config.toml
hidden_size = 128
n_experts = 128
router_score = "softmax"
routed_scale = 15.3
num_key_value_heads = 1
head_dim = 64
vocab_size = 8192
rope_theta = 2700.0
init = "normal"
decay_fraction = 0.687
decay_shape = "linear"
max_seq_len = 1024
dataset = "wikipedia_en"
Below are experts of layer 17 (counted from 0) of a mixture-of-experts language model. Rows are named router (the router's row for the expert) and show model dimensions 0-127. Each number is 50 + 12 x the weight over its row's rms, rounded and kept within 0 to 99.
After each expert's rows: a language model's description of what the expert responds to. This comes from a sample of Wikipedia text that the model never trained on.

# expert 52
router:64 54 61 47 36 37 43 40 55 52 47 75 67 40 44 37 56 41 39 61 43 28 45 70 57 29 77 35 58 41 61 56 20 31 75 56 57 34 22 52 49 35 44 49 55 42 52 38 28 41 46 40 37 60 60 47 52 41 42 40 41 42 48 61 59 43 30 69 33 69 51 43 38 70 28 57 51 39 34 50 49 54 66 60 48 49 68 40 57 47 35 56 50 60 44 32 47 41 57 62 59 29 48 52 50 52 38 59 56 73 57 53 66 51 66 31 57 52 50 31 64 51 29 57 56 48 52 53
Words in names of wars and armed forces, e.g. World in World War, Civil, Royal, Naval, Infantry, Corps.

# expert 38
router:83 69 52 53 37 34 38 49 58 64 40 55 60 42 37 44 67 38 48 63 52 40 52 71 48 31 60 50 59 47 53 60 39 49 73 57 41 44 38 52 23 41 67 58 47 38 47 34 39 39 41 49 47 62 66 63 58 38 48 43 52 54 27 55 50 46 23 55 28 66 52 43 40 63 31 45 47 69 30 70 35 43 69 63 44 29 71 32 46 49 49 63 61 63 52 43 48 46 41 53 51 44 47 61 56 38 36 63 49 66 65 58 74 41 61 38 55 34 49 68 74 51 47 53 52 42 41 46
Time nouns like year, months, weeks, centuries, and final digits of years near clause ends in biographical narrative: "less than a year", "in 2011".

# expert 33
router:58 75 64 51 33 51 40 55 62 52 32 52 55 27 36 38 64 34 42 52 56 34 18 59 62 38 69 50 54 48 25 63 34 34 75 43 52 35 47 61 49 21 62 52 40 53 54 27 32 49 38 40 35 49 47 56 32 39 39 51 38 39 44 59 45 49 36 62 31 63 57 65 46 56 41 54 65 44 34 67 35 28 69 51 47 55 56 44 60 57 38 62 59 55 44 50 31 48 50 45 65 36 48 51 61 39 42 48 61 74 56 40 55 54 56 62 71 36 61 60 63 58 55 51 62 57 47 44
Pipe separators and closing punctuation in sports and school tables, especially the pipe right after a place or team name.

# expert 32
router:62 55 67 51 53 44 49 48 48 50 40 49 49 34 32 46 52 47 50 51 49 53 45 60 68 43 58 59 75 43 50 60 37 45 50 55 51 35 37 70 29 44 48 47 58 55 55 14 32 39 58 47 29 49 50 48 43 39 31 59 41 41 34 69 46 30 30 61 32 58 64 43 53 57 42 47 50 62 30 57 42 47 69 44 44 44 68 20 44 64 43 57 64 50 43 38 33 57 45 49 64 27 54 53 54 33 33 49 79 57 65 45 59 61 73 38 73 45 58 66 64 47 54 68 50 44 65 31
Word pieces inside foreign personal names, especially Slavic and Spanish surnames: -ović, -ić, González, Suárez, Hernández.

# expert 35
router:69 60 58 62 36 35 33 59 51 46 46 67 63 29 41 56 51 58 42 62 59 55 47 59 52 47 67 54 79 40 48 55 33 51 72 40 52 51 34 81 52 35 63 48 41 38 48 42 45 32 40 24 21 62 65 48 68 35 47 33 34 39 39 63 55 54 39 51 31 56 64 48 42 56 30 59 56 53 47 51 58 35 74 65 31 30 54 41 51 54 44 59 64 61 52 49 44 39 29 59 49 44 47 44 45 32 34 40 64 68 53 52 59 44 67 47 62 42 75 50 54 55 47 54 42 49 33 38
Standalone space tokens or opening parentheses just before a number, typically years or figures after the, of, or since: at the 2006 census.

# expert 31
router:82 60 68 69 42 46 43 46 55 48 34 54 58 37 36 65 52 40 49 59 46 45 49 70 50 50 58 56 74 33 59 53 48 40 82 56 59 48 33 53 27 47 54 56 46 35 40 34 52 31 50 53 48 63 58 63 55 39 46 39 52 50 27 55 65 33 35 50 10 57 61 63 43 73 41 58 54 69 43 78 58 42 61 61 39 30 60 27 58 38 43 48 58 54 55 39 49 40 40 61 45 45 38 64 51 49 44 52 59 62 51 45 47 44 50 58 57 30 47 64 61 48 53 52 62 50 40 23
Nouns and verbs in census, demographic and biographical facts, such as population, median age, located, died, born, came.

# expert 63
router:75 72 49 50 37 47 35 63 63 48 37 55 64 34 46 42 68 28 33 52 45 52 34 69 48 40 64 63 61 51 42 54 27 26 64 41 43 32 42 64 40 34 47 60 38 52 59 27 37 44 44 45 28 59 52 55 47 31 43 46 51 49 36 70 56 42 38 55 34 63 49 43 59 56 46 67 66 48 38 61 47 32 60 44 44 51 66 43 50 58 35 70 60 51 41 48 28 40 47 35 64 43 37 43 59 48 38 39 64 79 45 40 58 63 58 49 55 41 75 63 62 57 41 39 59 47 44 33
Digits, dots and hyphens inside numbers, dates, coordinates and scores, especially the last hyphen before an ISBN check digit.

# expert 12
router:63 57 48 46 48 41 35 47 51 57 38 64 53 27 39 44 60 34 53 48 54 55 45 75 53 40 53 42 66 32 45 69 41 44 60 55 41 45 38 71 30 43 51 47 48 42 48 48 35 45 37 40 11 58 58 47 57 50 45 42 52 39 39 60 45 52 32 71 20 54 53 46 50 59 43 39 60 55 20 52 42 40 46 58 52 28 73 31 60 58 33 55 57 68 40 39 37 50 36 51 65 32 50 50 60 46 25 52 75 62 57 38 51 55 68 56 49 42 72 55 67 41 43 61 52 43 36 30
Digits inside years in parenthesized birth–death dates or citations, such as (1743–1806) and (2011), plus Cyrillic, Greek and Arabic letters.

# expert 42
router:63 69 64 46 31 54 42 57 58 58 49 61 51 27 43 41 73 37 40 50 58 47 25 71 60 31 53 51 65 35 35 71 37 34 60 50 45 37 44 61 52 23 57 50 44 56 47 30 51 40 30 39 31 47 52 44 47 45 34 40 41 36 34 68 48 51 35 58 32 59 55 66 37 61 46 51 65 51 45 65 32 27 71 47 43 48 66 37 52 51 42 63 65 71 41 40 46 50 42 44 54 40 56 46 57 40 28 49 53 75 53 44 47 56 68 60 73 37 57 68 59 63 53 54 67 51 46 53
Hyphens and en dashes joining compound place or team names and date ranges, such as Asia-Pacific, Timor-Leste, 1878 – 1955, plus birth-place entries.

# expert 47
router:74 55 55 55 47 35 26 64 47 56 44 59 63 46 37 39 56 46 47 69 52 32 48 66 60 41 58 61 53 55 39 54 47 32 65 46 58 40 38 65 52 35 52 55 52 49 41 42 56 53 30 29 24 65 44 50 57 45 44 48 36 52 46 89 52 42 40 49 27 44 55 36 56 52 41 67 72 55 34 60 36 45 82 63 49 54 63 42 54 54 20 54 61 55 30 41 61 49 44 45 54 44 45 58 46 49 42 56 50 66 58 49 52 60 59 34 74 42 80 68 56 51 34 46 69 63 44 48
Digits, spaces, line breaks and dashes inside numeric tables, scores, years and ranges, such as sheet columns 4 | 5, W 95–56, 1994.

# expert 11
router:70 65 67 53 36 48 29 55 51 53 54 50 70 24 33 43 59 37 47 45 66 47 70 54 48 46 61 48 74 53 51 51 55 46 53 49 63 39 31 70 41 35 68 57 47 41 64 36 32 31 26 28 42 44 51 48 62 26 53 35 55 41 31 70 61 24 45 68 41 62 57 48 49 58 23 45 57 54 50 66 58 23 67 38 41 47 60 45 44 63 29 63 48 70 47 47 42 51 46 47 51 31 59 49 38 34 37 47 59 56 57 49 61 53 65 46 66 42 49 45 54 54 42 38 67 49 50 51
Word-initial pieces in, pre, con, sub, mid, non, and short adjectives like short, long, low, deep: predominantly, prevalence, conquests.

# expert 4
router:80 64 66 64 48 38 48 47 65 55 39 64 62 33 39 52 62 44 43 54 74 28 38 60 59 44 63 61 61 37 42 67 36 46 60 49 59 45 50 51 40 39 47 49 47 45 53 40 43 25 40 38 41 50 63 67 64 35 47 31 38 40 24 68 49 50 13 53 41 62 58 49 47 61 49 51 54 38 37 70 57 42 57 47 45 37 70 36 49 57 50 70 66 66 47 33 50 49 38 42 57 46 46 52 37 49 31 33 68 64 71 63 63 44 65 48 56 34 67 63 61 55 40 48 50 53 36 45
Commas ending a clause or phrase before a continuation, plus closing quote/paren commas, dashes, and linking words like including, while, when.

# expert 45
router:73 57 62 57 45 45 35 66 52 48 50 61 57 32 33 40 60 43 59 62 56 38 35 71 68 41 46 56 61 47 43 48 43 48 63 34 42 37 31 66 39 38 48 56 28 23 54 51 25 46 43 48 44 60 59 43 58 42 38 46 46 26 54 72 53 53 24 71 19 53 74 42 37 53 48 53 66 47 41 46 53 31 59 33 26 47 63 31 51 54 32 48 62 74 55 32 52 59 50 40 66 51 48 48 59 56 29 52 65 60 60 59 62 49 52 36 63 44 57 40 55 60 54 38 46 50 45 54
Single capital letters or digits opening a word after a heading mark, newline or bracket, e.g. C(andidates), G(enus), 2(012).

# expert 13
router:66 56 68 65 59 37 34 57 56 42 48 52 43 28 32 44 60 41 44 71 56 40 49 66 67 37 38 54 59 44 34 44 39 47 50 43 33 29 23 58 50 47 46 61 24 41 65 50 29 46 25 40 33 69 55 54 56 38 46 38 46 48 51 75 63 46 34 49 27 48 55 62 39 56 39 37 60 42 32 53 40 38 58 49 39 47 77 49 54 58 35 60 67 65 53 47 50 50 45 29 61 46 52 52 45 52 25 39 59 57 66 59 63 54 46 41 53 34 62 35 73 64 44 34 47 61 50 46
Single capital letters or short pieces starting a word, often section titles after == or names in tables, such as F(unction), P(itchfork), comp.

# expert 20
router:61 66 58 51 32 49 49 54 61 60 33 47 52 20 43 47 65 42 31 51 48 28 23 57 59 43 58 54 57 50 29 54 35 28 74 42 48 34 45 55 53 28 57 71 36 56 65 24 36 54 44 36 38 56 51 41 34 42 44 47 38 34 44 59 47 46 38 69 38 65 56 67 47 58 44 51 73 51 33 75 36 29 62 57 42 63 49 51 62 67 45 61 60 52 46 47 32 43 52 40 69 42 43 49 57 34 47 52 57 68 58 39 51 55 45 66 72 41 58 56 63 65 54 48 69 53 49 43
Prepositions such as of, in, into, between and with directly after a noun or verb ending, in descriptive or academic prose: "offenses in", "regarding".

# expert 10
router:58 65 60 45 36 50 44 55 58 51 31 55 55 27 38 37 64 33 34 54 54 35 19 62 62 42 56 59 58 52 23 62 36 33 78 43 52 32 44 64 50 25 60 60 41 58 61 28 42 47 39 34 34 50 45 47 35 37 41 51 41 35 41 66 41 50 34 67 31 65 52 66 40 58 42 55 66 48 36 67 33 26 65 49 47 60 53 45 63 63 39 60 70 53 45 46 37 47 49 41 64 37 50 53 55 39 37 46 59 70 56 41 49 52 60 60 68 43 62 57 60 63 54 55 63 58 44 44
Spaces, parentheses, dashes and symbols in pipe tables, lists and dated entries, e.g. the open parenthesis before a year, country codes GER, NED.

# expert 37
router:70 69 59 58 31 37 45 47 61 51 46 44 71 53 43 52 67 42 31 58 70 47 41 70 63 42 49 63 57 47 57 62 49 35 68 46 59 41 20 63 40 35 48 58 39 34 53 39 46 35 28 48 43 67 67 56 65 45 36 43 45 46 37 43 65 51 36 48 32 61 60 46 39 67 27 56 52 48 20 86 46 31 68 62 46 51 66 45 46 47 58 61 62 59 51 42 50 56 32 49 56 50 40 54 47 39 37 45 63 59 43 48 68 55 58 64 47 41 58 62 73 41 43 56 51 31 45 40
Head nouns after the or a naming a work, event or thing, such as song, score, film, album, stage, program.

# expert 7
router:72 52 61 56 46 23 18 50 54 40 36 48 60 32 39 35 44 62 43 65 55 39 49 61 59 34 45 50 78 48 54 49 60 41 48 32 59 37 19 68 54 51 43 61 43 30 58 54 31 49 42 46 33 55 49 48 61 29 40 40 38 47 46 63 55 46 39 52 15 44 70 68 54 55 44 60 54 38 47 56 32 26 54 36 41 45 64 44 51 52 39 48 82 60 64 40 50 62 44 27 69 37 43 49 38 49 50 49 68 39 53 66 59 50 56 49 57 41 52 38 52 53 46 48 62 50 39 40
First pieces of labels in infoboxes, tables and short headings after a line break, dash or bar, such as Links, Specifications, Attendance.

# expert 53
router:66 52 47 46 29 45 42 52 66 48 41 46 56 44 46 51 66 49 39 36 53 34 40 79 67 25 64 47 48 44 33 58 25 27 54 41 49 39 24 79 42 35 50 52 50 41 40 37 41 40 53 48 35 68 47 49 60 30 53 43 49 55 39 69 63 30 42 69 33 77 60 46 44 50 43 50 41 48 21 53 52 49 71 51 41 43 60 22 49 72 48 66 44 56 46 57 52 53 54 34 62 39 46 53 51 44 30 46 61 66 55 52 67 60 56 54 56 34 64 56 69 46 37 45 52 47 56 47
Middle pieces of long words, especially in French, German, Latin or Spanish titles and names: liberté, Instrucción, Führerbegleitbataillon, integrat, continu.

# expert 22
router:58 62 59 56 58 43 27 55 63 57 46 51 49 26 48 56 69 33 46 47 54 49 57 69 57 29 62 47 69 34 50 69 54 35 62 43 49 39 36 80 48 38 49 49 35 51 48 35 44 37 38 43 13 52 58 49 61 41 41 42 39 39 42 57 49 42 32 52 28 62 59 48 43 58 36 46 59 45 20 45 53 30 50 46 47 41 56 24 52 42 28 61 53 61 52 38 41 40 35 35 68 39 47 57 50 33 31 41 70 54 52 38 49 50 64 51 60 34 70 49 69 51 34 45 57 43 45 31
Byte pieces and letters of Japanese, Chinese, Cyrillic, Cherokee and IPA text, often inside parentheses after an English name.

# expert 26
router:59 68 61 49 36 52 44 56 63 51 32 53 55 30 39 31 67 33 40 50 60 37 21 59 62 40 60 54 56 46 24 61 36 32 74 44 50 31 44 62 47 25 57 59 41 57 55 28 39 46 38 37 33 51 47 49 35 40 39 47 37 33 41 63 39 50 35 71 31 62 53 63 44 59 40 57 69 47 37 68 35 25 67 51 46 56 55 43 61 60 41 61 64 55 43 44 36 46 46 45 64 35 49 53 62 34 35 49 60 74 58 39 50 50 57 61 70 38 63 59 61 61 51 52 63 52 43 46
Three-letter country codes before athletes' names (USA, AUS, GER) in results tables, and opening parentheses, commas or pipes in lists of credits and titles.

# expert 56
router:67 61 48 62 43 34 52 56 63 53 41 51 66 33 28 33 58 48 50 64 62 31 46 56 51 48 45 59 67 37 48 44 56 38 52 42 57 41 30 57 50 51 50 60 42 43 45 30 38 23 49 25 31 53 48 56 51 38 55 40 38 41 25 76 43 39 26 57 31 55 65 70 51 71 48 38 54 55 44 66 44 43 60 43 32 42 71 35 64 65 41 51 66 49 54 52 47 59 42 34 63 31 45 45 41 55 37 36 71 63 65 40 50 44 63 62 66 40 54 40 64 37 57 58 69 54 29 41
First word of a sentence after a period or line break: In, On, Of, According, After, Therefore, There.

# expert 8
router:70 56 55 47 41 25 43 42 48 45 43 47 58 18 28 34 68 40 52 49 56 46 28 64 68 41 50 63 68 37 40 53 34 37 66 56 55 36 31 60 42 30 51 45 51 55 56 22 37 43 25 40 22 57 55 44 46 50 47 55 49 46 25 64 56 44 35 53 31 64 64 54 52 60 37 58 52 41 43 57 46 57 74 43 43 43 61 35 44 64 26 72 55 52 36 55 33 45 44 46 54 42 48 62 53 34 25 56 53 67 57 48 61 55 68 46 64 44 59 59 51 55 43 52 43 38 52 37
The space or first digit right after a month name in dates, often in sports schedule tables and Born lines: November 5, January 6.

# expert 50
router:83 63 56 64 51 48 27 50 53 48 51 41 47 46 45 42 46 36 44 56 59 39 38 49 77 39 63 63 70 37 57 58 35 24 61 41 37 41 40 73 27 45 38 48 41 39 52 36 50 51 47 21 46 63 67 59 47 42 43 35 36 39 49 68 55 49 36 41 26 53 75 51 55 63 42 46 73 44 44 55 35 34 68 37 38 23 51 50 49 53 34 58 69 62 39 40 51 54 46 35 52 48 52 72 38 35 44 38 59 57 47 47 71 53 53 39 68 39 55 46 67 39 52 60 52 54 52 50
Line breaks, == heading markers and table pipes or separator rows in wiki section headings and tables.

# expert 5
router:75 43 49 68 51 46 51 62 52 47 48 47 65 42 20 45 47 54 52 49 68 31 60 48 42 29 56 46 63 51 45 45 42 50 50 42 60 23 45 79 48 37 55 59 55 37 56 45 36 38 18 20 41 59 53 63 55 41 56 36 49 43 53 61 59 47 43 52 37 59 62 61 52 70 28 47 58 47 45 77 48 30 80 62 36 41 70 49 39 50 38 55 69 62 50 52 26 66 46 27 48 41 49 49 43 41 52 46 61 67 66 51 51 54 61 48 56 39 53 49 68 61 44 55 72 48 44 50
Word-initial prefix pieces or particles like re, pro, inter, after, under, over, out, up, often starting verbs: re-release, redeveloped, afterword.

# expert 15
router:66 66 58 57 41 47 36 52 53 53 32 66 64 45 49 47 57 29 49 63 44 47 44 71 52 57 60 48 57 61 49 47 49 39 53 37 41 23 42 59 53 34 52 59 54 40 47 43 23 47 46 52 32 56 53 39 40 30 29 56 44 26 36 66 43 32 53 71 33 66 60 35 42 64 29 41 63 51 32 63 44 39 81 50 31 49 63 36 48 62 38 51 46 59 50 26 42 42 48 43 65 46 46 78 63 43 46 58 76 53 49 55 35 62 59 43 53 30 43 50 62 55 22 54 50 45 40 49
The -ed or -d ending and whole past-tense verbs before by, in, to, e.g. designed, replaced, covered, plus Sw(ed)ish.

# expert 34
router:59 72 80 61 30 48 37 55 48 44 38 37 48 40 45 49 56 40 33 47 68 31 40 64 73 28 62 38 53 50 41 68 44 27 62 46 54 48 29 64 48 32 67 53 51 44 57 40 34 45 33 43 44 65 55 58 58 34 35 35 37 44 44 57 51 35 44 68 35 48 47 57 50 57 29 44 70 37 39 70 45 47 70 58 51 44 55 34 61 60 45 46 62 59 44 48 43 43 49 40 66 32 47 51 55 40 43 37 60 50 47 64 62 52 65 61 53 34 72 65 75 60 34 67 64 42 40 48
Concrete nouns and word pieces for energy, machines, weapons and transport in technical prose, e.g. water, fuel, engine, bomb, passenger.

# expert 46
router:69 61 54 48 44 44 26 41 65 45 35 51 50 33 39 49 48 31 51 49 58 41 50 69 52 42 77 63 67 27 32 45 34 33 51 52 37 38 23 56 50 36 49 45 26 44 56 29 38 34 39 47 16 56 58 41 54 45 43 42 51 40 42 68 46 45 35 58 34 55 60 47 53 59 42 51 74 48 38 57 40 54 70 45 47 33 63 37 49 53 39 69 50 50 41 43 43 58 53 32 76 38 55 56 40 40 48 57 64 70 64 39 54 75 67 43 55 45 69 63 65 52 47 47 47 59 41 45
Individual digits of years, page numbers, ISBNs, legal citations and codes, especially the first digit after a space, e.g. 1854, 15–23.

# expert 55
router:72 58 68 67 43 23 32 58 55 58 39 51 65 35 38 49 50 57 42 50 44 39 30 64 61 35 55 52 61 38 57 50 52 21 57 37 43 32 32 66 29 40 43 56 40 36 44 43 35 39 37 43 35 69 49 58 69 23 27 42 49 52 34 60 65 40 39 60 23 62 60 47 40 57 43 59 66 55 32 72 50 55 75 58 50 31 60 51 40 46 27 52 75 59 49 48 52 59 54 39 62 41 44 55 59 41 39 44 54 59 51 56 61 56 49 48 61 51 49 53 69 42 46 63 55 46 50 45
Words forming wiki section titles right after == or ===, such as Demographics, History, Early life, Geography, See also.

# expert 17
router:75 63 54 68 41 43 41 58 54 61 49 44 54 29 41 54 50 50 52 62 50 30 38 54 52 48 60 65 70 51 54 52 54 24 64 48 42 18 42 58 37 54 62 57 50 40 41 44 36 38 29 30 40 50 64 44 48 41 42 38 55 31 32 66 59 38 54 57 40 59 59 62 43 71 33 35 71 61 33 70 33 48 73 61 35 46 71 24 47 63 52 57 59 53 48 32 37 40 38 47 61 45 38 58 45 50 42 46 62 54 55 52 57 60 61 53 65 32 58 60 79 42 41 51 62 42 45 58
Main verbs and their endings after a subject or auxiliary in narrative prose, such as took, received, withdrew, survived, finishing, started.

# expert 14
router:79 62 58 46 39 41 27 49 63 31 36 47 51 31 41 41 46 33 43 39 46 54 51 62 63 28 55 40 68 33 42 57 43 40 61 58 42 29 41 61 30 45 54 53 41 45 45 44 36 51 33 37 30 72 53 51 52 20 53 36 55 29 42 62 52 39 29 63 41 65 57 53 51 64 46 46 64 56 26 74 38 39 58 62 51 41 72 33 44 56 25 66 69 59 50 52 35 48 50 45 61 29 48 55 43 56 40 54 57 51 49 39 63 61 60 39 55 38 48 59 72 58 45 55 40 55 51 52
Last or inner digits of years, ISBNs, track times and vote totals, plus closing parentheses; also words like century, ago, BC.

# expert 9
router:66 60 69 53 54 35 43 53 45 49 34 42 56 27 34 43 58 28 48 49 69 41 57 56 72 39 50 53 62 56 40 51 49 46 63 59 41 29 38 64 34 41 47 48 64 59 65 37 48 41 34 49 15 54 54 64 44 39 48 43 59 41 28 75 45 42 28 50 23 55 49 51 45 69 51 66 53 46 27 53 46 58 71 37 34 47 65 30 41 53 34 62 56 45 57 55 31 69 38 48 66 33 48 58 50 45 39 41 61 67 52 47 64 49 60 38 58 51 69 40 57 27 45 49 35 51 53 51
Pieces in the middle or end of personal names, often Korean or Chinese, in cast lists and tables, e.g. Park Ge(um-ja), Hutch(inson).

# expert 39
router:70 53 49 66 38 47 19 49 67 33 46 38 52 30 37 62 49 45 38 57 85 37 46 66 62 41 56 54 71 58 55 56 56 54 54 44 61 25 36 63 38 41 53 50 48 55 66 34 35 39 51 41 36 51 76 68 54 36 36 36 37 53 40 50 54 42 40 57 15 58 59 43 45 63 36 37 60 36 40 57 43 56 55 40 49 41 79 51 45 54 36 44 50 60 50 45 39 56 48 43 85 45 35 48 47 40 48 40 54 46 52 60 55 51 67 53 47 20 59 46 51 53 47 55 64 54 37 55
Short second or third pieces of ordinary lowercase words, e.g. ki(lowatt), ja(mming), gla(zed), da(wn), in technical and historical prose.

# expert 0
router:65 73 54 46 52 47 37 50 49 38 48 47 69 50 28 43 55 46 45 53 56 45 42 46 75 43 49 48 55 61 41 73 31 42 63 42 47 46 41 77 54 28 48 54 51 65 59 46 39 47 33 30 35 72 59 45 55 20 27 43 55 51 49 57 43 44 28 66 33 54 62 65 61 71 43 49 65 45 24 53 44 41 56 40 57 35 86 35 44 65 41 49 52 47 53 45 51 70 37 40 54 47 57 52 37 48 44 60 65 50 60 57 56 54 67 62 49 45 66 52 68 72 42 64 61 54 42 36
Instrument and role words in band personnel lists and music articles, such as guitar, bass, vocals, drums, and the "rum" in drums.

# expert 6
router:68 65 67 59 48 52 35 45 62 45 25 57 58 30 44 32 62 46 44 42 62 30 31 59 61 40 54 54 62 39 53 59 50 35 69 51 42 42 34 66 42 25 47 41 58 59 57 35 39 45 39 38 25 53 46 48 42 36 47 47 44 28 46 56 46 49 40 54 32 61 66 53 54 58 50 54 56 61 22 57 43 35 77 44 51 45 68 33 43 65 42 56 65 44 40 44 32 58 49 45 64 32 53 56 49 40 31 45 66 69 71 37 54 41 71 63 64 49 70 49 74 39 53 67 54 49 45 43
Digits of goal minutes after player names in football match reports, such as 45' and 73', plus Slavic surname endings like -ović, -ić.

# expert 28
router:61 70 59 63 40 39 46 58 56 70 44 50 52 31 42 58 62 50 45 38 55 30 36 70 65 27 63 60 67 39 39 55 39 30 57 49 49 37 30 63 43 30 51 51 40 42 59 42 27 30 44 35 33 59 50 56 61 32 30 45 52 37 25 71 60 50 31 68 23 65 53 42 51 55 30 49 71 52 31 57 47 43 61 46 54 43 64 36 51 53 29 65 60 54 43 40 43 54 48 47 70 48 35 52 44 46 28 47 60 61 55 41 56 71 56 51 56 46 58 65 60 53 35 48 54 44 49 38
Word endings and words inside quotation marks, such as song, award or organization titles and quotes, e.g. Equal-ity, Excell-ence, closing quote.

# expert 29
router:81 56 72 42 42 30 18 51 61 50 39 61 58 33 44 44 47 63 29 57 61 50 52 64 39 33 47 43 55 43 59 52 59 21 53 27 54 35 26 74 54 51 49 48 58 34 61 47 30 52 35 41 33 55 66 44 53 46 42 47 38 55 41 73 58 36 39 69 28 50 69 54 48 52 47 61 46 48 57 69 33 32 49 39 59 51 63 47 60 52 42 54 71 63 62 38 48 64 50 28 67 47 44 51 52 61 50 53 75 46 59 60 50 58 71 56 47 49 52 47 59 48 40 47 67 45 50 38
Field names and leading dashes in infobox-style lists before a colon, such as Genus, Occupation, Spouse, Website, Running time, County.

# expert 57
router:75 53 55 61 47 29 47 54 54 62 32 55 68 27 35 52 35 55 26 62 62 34 38 74 66 38 54 52 58 43 45 42 60 32 54 46 47 38 42 51 43 40 44 43 50 45 41 38 37 41 42 29 39 61 51 60 59 47 22 51 49 47 39 73 62 25 33 61 46 67 70 48 42 58 45 40 51 45 37 63 40 37 50 44 37 26 54 46 57 58 31 59 79 55 67 31 62 60 57 35 51 41 42 51 41 40 40 41 62 57 58 53 45 59 57 38 69 38 52 42 62 44 34 54 72 54 41 34
Words in Wikipedia section headings, mostly and in Awards and honors, plus See also, Early life, Personal.

# expert 23
router:67 62 49 47 47 44 38 57 69 56 38 66 67 22 50 40 48 37 51 47 58 44 43 68 64 44 69 46 53 38 57 54 51 29 75 53 50 39 28 65 43 26 43 72 44 33 44 42 40 30 46 25 23 64 53 48 59 47 31 49 36 46 38 61 57 51 43 63 28 75 54 44 36 55 32 66 58 57 49 62 61 37 61 54 46 42 59 47 63 48 28 54 51 63 40 42 49 46 48 42 53 28 45 53 56 41 34 53 61 70 77 40 67 58 64 36 46 42 59 40 50 51 36 47 48 55 43 60
Ordinal suffixes and ordinal words in dates and ranks, such as 9th century, 3rd, Second Anglo-Afghan War, plus digits of years and coordinates.

# expert 24
router:62 66 54 56 44 41 51 47 58 53 38 57 68 35 29 43 55 40 36 41 57 28 48 47 71 46 63 48 53 55 40 49 46 38 54 47 36 36 33 58 47 48 37 53 54 30 63 27 46 40 34 16 20 60 53 73 51 37 45 38 40 53 28 64 72 41 47 53 48 60 70 48 47 57 36 45 52 50 26 57 55 44 70 59 32 42 60 34 53 50 32 62 53 46 57 51 36 46 47 36 80 35 55 70 52 49 23 45 70 55 61 40 63 69 59 42 58 49 61 44 59 53 41 46 56 53 58 38
Articles, pronouns and prepositions inside titles of works, such as The, My, Our, Your, in "Days of Our Lives" or "One of Our Own".

# expert 49
router:67 61 52 47 27 41 40 53 64 50 40 51 52 38 23 52 47 28 32 53 62 41 46 66 60 45 63 53 75 39 42 67 43 59 45 43 45 37 41 72 53 37 53 63 51 46 63 47 39 32 51 48 35 57 56 49 46 29 32 37 35 48 44 58 70 34 23 51 25 70 56 37 40 40 26 48 67 53 50 54 51 33 59 36 47 39 54 38 31 55 22 69 66 68 43 45 38 66 35 47 60 54 49 47 36 60 47 37 60 66 43 61 62 51 60 35 59 41 44 56 49 67 44 50 60 55 34 52
Two- or three-letter word openings, often in foreign or Indian place names, such as Ri, Ti, Tri, bi, and chi in Achievement.

# expert 19
router:65 60 62 63 52 39 36 49 42 53 42 64 68 40 49 39 44 48 38 72 62 34 34 60 69 46 57 58 66 37 57 57 37 35 50 47 47 45 27 72 43 50 40 35 49 39 52 37 48 39 38 28 35 69 47 57 67 37 35 48 48 52 37 57 64 53 48 49 29 42 79 66 43 59 54 62 50 47 44 58 34 36 67 38 45 32 59 47 48 67 30 57 71 55 50 51 58 53 44 34 65 32 48 72 48 21 31 34 47 56 43 51 65 52 70 43 71 55 60 45 66 59 41 57 52 56 55 39
Wiki heading markers ==, ===, and the line breaks and spaces around section titles such as Early life and career, See also, Filmography.

# expert 51
router:67 54 74 51 51 49 38 61 47 53 27 58 66 40 28 24 61 42 58 53 59 42 35 56 58 35 56 47 52 49 38 67 43 37 54 53 49 46 26 59 37 35 46 68 60 53 65 46 40 35 36 52 30 54 55 61 35 37 40 37 35 43 36 56 50 48 27 52 18 45 50 58 51 53 42 50 58 57 44 54 51 39 90 54 47 34 62 26 44 56 41 58 57 44 46 37 39 55 38 45 66 33 47 60 53 39 32 57 67 72 72 54 54 60 59 59 71 54 65 41 56 54 37 56 42 45 46 33
A space plus capital letter that begins a surname or initial within person lists, e.g. S(proles), J(. de la Haye), B(lum).

# expert 21
router:64 74 59 50 30 43 45 55 56 55 50 46 61 42 36 30 57 37 25 46 47 41 40 56 63 42 56 41 62 44 42 57 47 46 51 42 36 30 32 64 54 34 44 62 45 37 64 32 50 25 26 50 35 60 61 69 64 35 39 40 52 52 43 62 63 34 36 56 35 60 49 46 33 67 26 42 66 40 36 65 50 44 71 60 54 39 84 48 58 55 33 47 65 49 40 54 41 50 56 50 64 39 62 55 46 50 39 59 67 57 63 41 60 65 59 39 46 26 53 55 58 62 36 45 52 42 37 29
Capitalized words starting names of films, albums, festivals and magazines, e.g. Sun(dance), Roll(ing Stone), Pop(matters), in music and film reviews.

# expert 30
router:67 63 57 32 41 39 37 60 71 54 46 51 67 39 44 50 70 41 28 47 44 38 40 57 67 36 62 71 59 53 48 45 44 27 58 53 55 32 23 76 41 36 60 61 54 48 39 41 45 36 44 58 35 50 61 42 49 45 36 45 40 44 47 57 47 31 18 53 30 72 72 39 51 54 24 52 52 49 50 61 50 45 78 62 30 49 47 35 45 48 32 54 62 70 37 33 40 53 48 39 52 44 34 67 52 48 24 33 74 55 54 57 44 51 52 46 52 50 54 52 44 59 43 51 50 57 51 57
Mid-word pieces of Asian, Middle Eastern and African names and languages, such as Hindi, Zanjan, Beirut, plus Sultan, Muhammad.

# expert 1
router:70 61 65 62 44 43 34 62 50 57 48 63 50 31 36 49 51 38 51 54 64 37 56 60 50 37 61 61 64 37 47 73 53 41 67 34 49 42 36 62 30 47 43 51 50 39 61 53 39 36 35 25 51 54 67 54 36 45 33 48 52 56 32 62 54 49 40 48 40 45 62 63 38 58 41 44 56 52 22 80 51 44 51 51 34 40 61 30 48 58 32 56 54 66 47 45 33 55 39 57 68 36 32 57 56 50 30 45 75 61 75 47 61 65 60 49 53 40 74 51 70 36 42 53 64 64 51 31
Copular verbs and articles opening a predicate in biographies, such as was, is, became, been, and a or an after them.

# expert 3
router:77 49 51 71 49 37 31 64 60 37 31 44 47 44 36 51 50 50 30 48 72 42 63 67 52 41 46 62 66 43 38 67 35 44 54 46 53 33 17 61 31 41 56 47 65 42 56 42 45 39 44 46 34 54 53 60 59 31 41 47 51 45 45 64 53 55 28 37 35 44 60 52 51 52 34 42 51 39 18 53 42 33 55 52 39 41 79 49 52 45 29 63 38 75 48 54 41 56 42 39 63 29 48 49 49 38 38 45 72 53 60 59 51 47 67 42 50 40 42 30 58 49 58 53 73 62 56 40
Subject pronouns like he, it, she, and opening fragments of longer words such as im(mense), dis, un, br(illiant).